{"n_experts": 128, "hidden_act": "geglu", "moe_layers": [1, 2, 3, 4, 5, 6, 7, 8], "normalize_top_k": true, "balance_bias": false, "lr_router": 0.00145, "vocab_size": 4186, "norm_eps": 1e-06, "tie_word_embeddings": true, "optimizer": "soap_variant", "learning_rate": 0.00379, "max_seq_len": 1024}
Below are experts of layer 5 (counted from 0) of a mixture-of-experts language model. Rows are named gate (a neuron's input weights, with its number), up (a neuron's input weights, with its number), down (a neuron's output weights, with its number) and show model dimensions 128-255. Each number is 200 + 20 x the weight over its row's rms, rounded and kept within 0 to 999.
Before each expert's rows: "comes before" lists some tokens at least twice as common just after its tokens as in all text; "gets" lists some tokens that make up at least twice as much of what it gets as of all text. This comes from a sample of Wikipedia text that the model never trained on. Tokens count by the router's weight.

# expert 109
comes before: " |", "|", "asketball", "ox", "ronze", "ishop"
gets: " B", " b", "B", "b", " ", " —"
gate0,164,194,198,176,198,193,226,203,178,224,179,196,201,192,177,185,224,234,177,200,178,211,208,204,193,205,186,199,204,200,185,198,198,237,209,200,217,193,187,202,154,190,184,192,235,250,186,175,187,205,195,221,195,235,210,206,181,197,201,249,211,228,192,234,205,211,209,186,203,192,184,220,231,217,192,196,187,225,181,211,203,172,176,191,218,215,218,177,222,184,192,205,177,177,201,186,192,206,210,212,211,207,234,238,222,209,182,208,203,201,198,200,227,220,263,219,188,197,169,208,199,186,175,191,217,172,225,194
up0,214,184,197,224,180,221,223,180,225,186,203,209,236,200,192,201,193,183,211,153,168,191,190,186,193,216,225,176,203,222,186,184,189,206,229,179,212,220,195,183,202,207,189,179,199,138,203,225,203,197,202,164,220,205,197,203,197,176,179,178,191,163,188,195,209,172,180,184,189,228,211,194,176,192,217,222,233,170,201,208,181,199,182,211,211,242,195,225,201,221,217,206,217,237,233,210,187,197,189,218,192,195,196,185,175,166,197,194,222,210,186,160,178,151,183,200,215,223,198,202,210,210,211,209,166,192,156,210
down0,217,191,203,228,202,236,179,192,174,211,171,239,182,214,216,161,190,198,220,212,191,226,197,189,231,188,209,184,219,196,187,193,202,203,191,201,183,204,204,194,170,198,209,230,196,206,221,174,148,202,220,212,232,207,184,199,167,207,180,187,216,216,196,189,228,169,210,205,205,215,175,193,193,191,194,188,210,203,212,182,196,199,202,190,208,229,196,220,203,197,197,211,169,200,221,172,185,200,196,215,163,213,203,223,170,217,215,208,174,185,174,202,185,148,197,176,160,201,201,203,194,229,187,198,216,215,217,168
gate1,189,183,208,184,219,213,183,200,219,181,188,206,188,177,188,172,196,221,222,228,219,201,208,176,196,226,186,197,174,173,214,188,236,222,178,202,199,215,126,206,222,184,196,184,192,178,193,194,186,216,220,238,196,187,201,192,206,196,174,210,255,165,204,204,195,223,217,188,160,207,190,192,200,242,194,230,193,188,202,211,234,184,185,150,173,175,194,230,230,211,210,167,176,200,173,191,239,190,200,203,191,225,211,166,185,188,206,206,184,160,198,191,209,230,196,205,210,193,186,228,208,181,225,192,176,176,224,182
up1,210,222,208,236,202,181,206,213,215,201,219,205,204,207,183,221,238,215,199,198,183,195,187,210,227,181,214,187,220,206,174,186,185,209,215,206,219,200,225,203,194,198,163,193,181,241,229,197,233,199,185,183,191,183,186,187,203,200,215,209,160,198,219,202,203,182,162,195,193,219,200,213,197,150,190,167,217,219,208,238,177,176,196,191,215,224,227,173,187,252,190,213,214,176,186,193,155,238,181,218,210,219,193,213,203,216,174,228,205,217,196,205,198,185,211,192,189,197,199,145,186,183,176,216,212,196,184,233
down1,203,169,223,187,198,181,187,181,212,231,193,224,189,172,215,183,205,198,205,202,203,219,205,228,205,212,204,211,218,194,187,191,202,188,223,205,173,164,195,208,174,217,221,171,198,235,231,220,193,206,177,220,222,219,241,172,185,213,169,226,224,160,210,207,166,203,189,243,195,193,178,245,199,185,183,201,196,195,184,211,223,187,238,192,180,203,231,215,182,227,230,182,214,213,208,202,169,214,223,177,200,221,190,212,191,180,180,204,196,213,220,203,205,189,173,226,214,212,220,219,201,171,232,185,204,204,164,188
gate2,220,158,223,184,180,209,196,217,181,212,214,182,201,197,165,217,211,222,189,169,211,223,230,194,214,163,217,181,190,242,192,211,170,209,203,202,185,157,217,216,191,217,231,191,187,189,216,218,193,193,189,201,213,220,197,195,222,188,200,178,172,235,210,184,185,214,213,190,168,212,203,216,185,216,185,171,204,195,227,179,207,227,242,234,200,230,169,204,215,202,201,157,216,190,165,203,170,215,209,201,219,199,228,188,208,142,177,223,196,221,179,205,197,186,194,210,196,169,197,219,227,182,214,228,239,201,218,198
up2,159,198,198,208,183,179,181,198,196,225,178,197,212,192,232,227,187,207,250,221,206,193,212,205,160,176,197,231,207,221,253,188,206,211,218,199,198,194,213,204,167,199,161,171,218,204,217,176,207,246,201,221,189,198,232,186,178,200,192,206,195,215,208,195,210,224,214,201,199,230,201,193,192,207,220,167,237,183,170,217,183,247,190,208,207,179,235,201,226,210,231,221,206,238,223,185,182,207,215,180,189,199,179,178,201,211,195,199,150,178,169,203,233,189,219,190,208,195,210,219,175,204,203,185,183,157,227,201
down2,144,186,212,193,187,171,224,181,222,174,191,184,189,216,203,148,197,184,201,208,203,188,217,180,167,225,216,217,220,201,219,196,184,226,187,203,139,216,176,219,179,205,234,205,240,192,219,220,206,210,199,209,222,205,204,184,208,206,213,213,197,191,193,188,163,224,191,204,189,249,226,182,235,208,211,201,207,226,183,192,211,216,217,162,210,211,232,160,222,177,196,218,175,164,195,235,201,172,223,209,216,170,188,197,196,200,191,175,209,235,207,207,234,214,165,215,218,167,199,162,173,156,199,180,193,211,214,189
gate3,190,192,208,179,227,175,205,210,215,193,209,194,180,180,190,254,225,218,243,199,161,154,209,192,181,220,242,198,195,204,225,227,222,200,217,191,193,206,210,219,227,180,225,152,209,211,209,245,198,177,164,181,181,200,203,176,218,212,221,193,184,207,212,195,177,205,183,180,167,191,209,184,165,211,191,175,177,195,212,197,193,208,175,200,175,192,220,214,211,194,198,205,194,187,249,182,207,213,191,195,220,192,180,237,216,212,192,207,192,182,203,197,167,189,189,211,234,203,209,213,195,200,166,189,209,217,179,192
up3,197,215,199,233,157,202,208,201,236,192,223,227,172,185,216,193,184,205,214,245,199,184,171,200,203,216,206,208,200,184,238,189,208,206,189,186,198,215,204,240,191,161,213,202,184,192,153,197,191,208,240,215,231,183,203,194,214,218,214,216,163,191,197,187,214,182,218,263,236,182,193,192,229,208,188,213,190,183,165,207,198,226,185,189,218,196,217,174,229,205,185,192,220,198,195,197,202,208,188,219,189,171,196,227,203,177,206,189,194,220,212,195,233,212,199,189,222,216,199,223,175,184,219,212,164,248,201,174
down3,165,199,184,191,206,194,204,185,236,214,200,181,198,198,171,199,182,201,213,185,203,201,187,218,202,201,205,204,188,185,188,203,190,166,206,207,228,217,225,159,203,168,222,173,164,223,180,202,189,192,187,211,217,220,186,172,219,159,186,179,209,226,218,237,202,241,182,211,220,236,206,202,217,217,212,202,177,185,204,213,179,207,217,213,170,191,212,215,216,189,202,227,189,190,226,215,227,190,164,187,202,177,172,214,234,223,191,204,210,162,213,187,166,208,183,210,212,203,190,259,201,211,222,207,207,212,212,227
gate4,218,188,203,146,206,183,160,234,176,199,217,191,204,201,226,180,178,177,217,212,178,195,183,171,208,171,174,185,185,203,213,227,241,189,180,152,189,231,203,207,199,204,175,227,238,221,201,223,184,189,196,168,219,198,219,204,208,223,188,218,238,235,181,206,176,206,263,220,145,213,223,217,198,194,200,206,187,198,182,216,184,216,206,210,176,215,199,165,191,200,199,216,191,193,204,171,254,187,222,202,208,152,187,180,199,197,197,179,182,191,186,212,219,207,207,218,188,207,181,176,208,183,203,194,229,197,202,202
up4,203,218,158,216,203,190,225,163,207,186,225,224,230,169,163,186,171,207,201,198,204,165,228,223,174,199,193,217,188,167,204,215,174,205,192,187,213,183,194,207,191,208,186,217,208,217,187,194,209,199,202,154,197,208,201,216,164,230,208,209,222,210,188,204,216,212,199,196,180,184,191,198,180,173,186,217,217,206,206,178,223,193,212,177,215,230,208,177,171,191,207,189,214,243,228,193,241,196,223,220,221,178,192,169,245,180,204,213,180,207,159,195,220,228,208,205,150,211,195,183,172,192,193,196,222,182,236,199
down4,199,215,196,184,213,213,215,179,205,209,194,209,217,198,192,209,206,179,228,201,202,171,182,213,220,240,175,187,184,204,196,186,225,167,196,194,188,235,187,237,216,185,195,184,209,250,186,237,209,208,220,206,202,217,199,196,214,196,188,207,192,193,212,168,168,186,201,219,208,153,202,189,184,171,226,210,223,199,183,185,215,205,204,168,176,169,190,200,223,191,191,243,191,227,166,198,191,194,148,204,254,227,223,222,201,196,196,179,239,211,206,211,197,203,170,193,191,190,197,256,177,181,215,188,199,168,231,174
gate5,192,167,186,198,215,195,234,222,218,215,220,160,178,186,199,216,175,170,211,215,191,215,216,191,200,161,198,178,172,155,222,194,210,173,169,211,228,190,206,222,183,206,216,198,163,226,184,200,188,225,216,209,190,203,185,192,196,206,219,167,232,182,202,191,200,197,234,228,182,185,194,215,168,213,200,222,180,234,210,202,207,195,218,170,207,206,216,166,174,200,217,208,179,168,193,217,203,227,163,171,236,201,213,235,205,200,211,203,181,188,176,189,211,237,211,210,237,163,211,229,197,233,221,211,207,201,200,178
up5,227,220,211,191,170,158,188,190,209,177,208,219,198,181,206,183,188,166,169,221,204,174,184,198,199,219,228,197,216,198,182,181,216,211,191,235,201,197,202,176,199,184,193,197,212,190,198,231,206,225,205,176,181,215,201,186,202,168,189,192,192,201,211,204,160,221,185,187,210,218,206,162,183,192,209,125,218,196,191,217,219,226,203,225,180,189,201,200,181,200,185,222,213,221,201,212,219,233,214,206,214,219,188,169,220,205,184,204,182,186,228,206,217,231,178,216,211,180,215,183,180,185,205,158,222,239,178,219
down5,213,249,189,203,204,173,155,234,162,214,179,237,198,202,185,203,206,207,186,220,175,207,198,173,197,206,186,179,205,201,192,215,185,192,223,194,209,214,205,176,194,187,236,231,203,189,194,183,206,167,186,207,181,189,210,206,201,219,201,175,187,218,224,233,174,187,154,194,192,199,210,201,192,213,164,205,243,228,179,206,187,220,219,194,201,237,214,216,169,202,215,185,199,191,208,188,207,234,165,183,188,237,203,166,207,193,171,210,201,190,174,220,207,209,196,224,210,208,213,173,192,177,200,203,224,179,186,196
gate6,209,164,255,186,229,218,187,177,184,206,180,201,221,205,170,199,202,194,182,217,209,203,190,177,222,194,218,205,185,174,191,169,211,196,223,184,197,224,192,256,181,183,192,171,199,197,191,195,185,236,197,219,194,185,176,198,218,198,206,205,243,198,189,221,155,191,216,178,181,202,232,218,181,225,189,172,180,224,176,169,211,215,172,211,227,216,186,222,187,201,229,198,188,208,191,187,205,157,181,160,223,243,209,172,208,197,163,181,193,205,153,176,205,202,208,202,194,177,200,186,188,239,188,192,217,196,231,182
up6,222,224,179,200,218,171,168,218,214,222,182,187,166,204,202,222,199,185,192,217,212,198,180,176,205,210,202,222,242,211,196,206,191,200,191,210,199,206,211,205,182,190,170,199,173,227,199,198,202,176,180,201,212,192,144,202,207,228,204,198,205,216,205,182,196,206,182,165,206,256,162,231,189,181,211,185,224,197,186,196,226,210,192,199,192,204,198,210,184,213,211,201,209,183,188,149,247,176,191,202,165,187,226,196,182,180,174,205,192,202,201,219,214,173,188,200,240,193,194,201,217,203,168,217,198,204,181,218
down6,214,186,212,179,228,216,198,237,210,192,226,220,215,199,238,218,195,175,188,233,206,202,187,206,205,163,241,186,189,210,212,223,229,156,191,178,189,244,179,184,223,188,218,173,184,224,204,200,199,264,237,182,209,210,183,183,178,166,249,224,188,213,188,176,206,201,216,206,191,217,168,162,204,183,186,221,197,191,200,193,241,197,208,230,194,180,218,184,167,236,195,187,181,216,210,238,186,209,226,206,187,215,178,241,199,177,200,186,205,209,195,231,201,209,228,182,203,210,172,203,192,191,203,212,214,205,207,211
gate7,164,207,182,222,222,196,180,176,205,208,178,204,227,199,184,187,192,144,180,192,188,197,214,192,180,191,205,175,181,203,198,182,197,198,171,200,207,206,184,189,221,232,161,203,171,172,200,195,190,196,199,229,202,180,189,187,245,232,196,182,209,209,198,219,193,201,185,219,173,219,193,211,164,231,162,171,207,206,196,183,198,173,208,174,208,150,240,200,227,212,188,181,215,168,185,162,209,213,148,200,169,205,153,258,192,198,240,181,215,204,208,204,198,202,170,197,200,186,206,208,212,206,195,208,177,211,204,177
up7,176,215,177,196,185,239,221,203,213,196,231,196,203,206,216,207,188,183,214,188,201,167,207,206,201,207,192,170,213,231,202,186,191,206,218,218,180,181,217,191,180,181,239,176,195,222,212,208,188,197,195,223,223,210,197,226,193,187,228,169,215,213,217,212,209,222,167,201,189,186,182,184,196,176,194,184,210,213,192,227,188,212,177,215,190,182,167,203,198,212,197,207,189,202,175,207,241,188,213,192,184,192,152,223,232,224,218,217,198,257,200,180,194,169,192,176,203,172,214,201,191,186,191,197,192,195,235,220
down7,199,198,172,232,206,223,199,223,212,206,197,195,225,206,162,195,222,224,210,220,216,202,223,178,210,205,174,195,234,210,191,172,215,208,173,226,181,195,224,221,220,234,225,208,170,241,217,196,193,226,213,202,194,187,245,215,199,206,190,189,180,197,167,193,220,198,218,212,199,209,207,193,235,177,209,186,207,222,190,182,206,229,238,173,202,198,206,177,185,191,229,234,194,197,171,215,219,163,192,188,198,210,198,233,198,192,195,228,212,207,173,184,216,200,208,207,168,190,176,199,199,181,184,166,188,224,210,202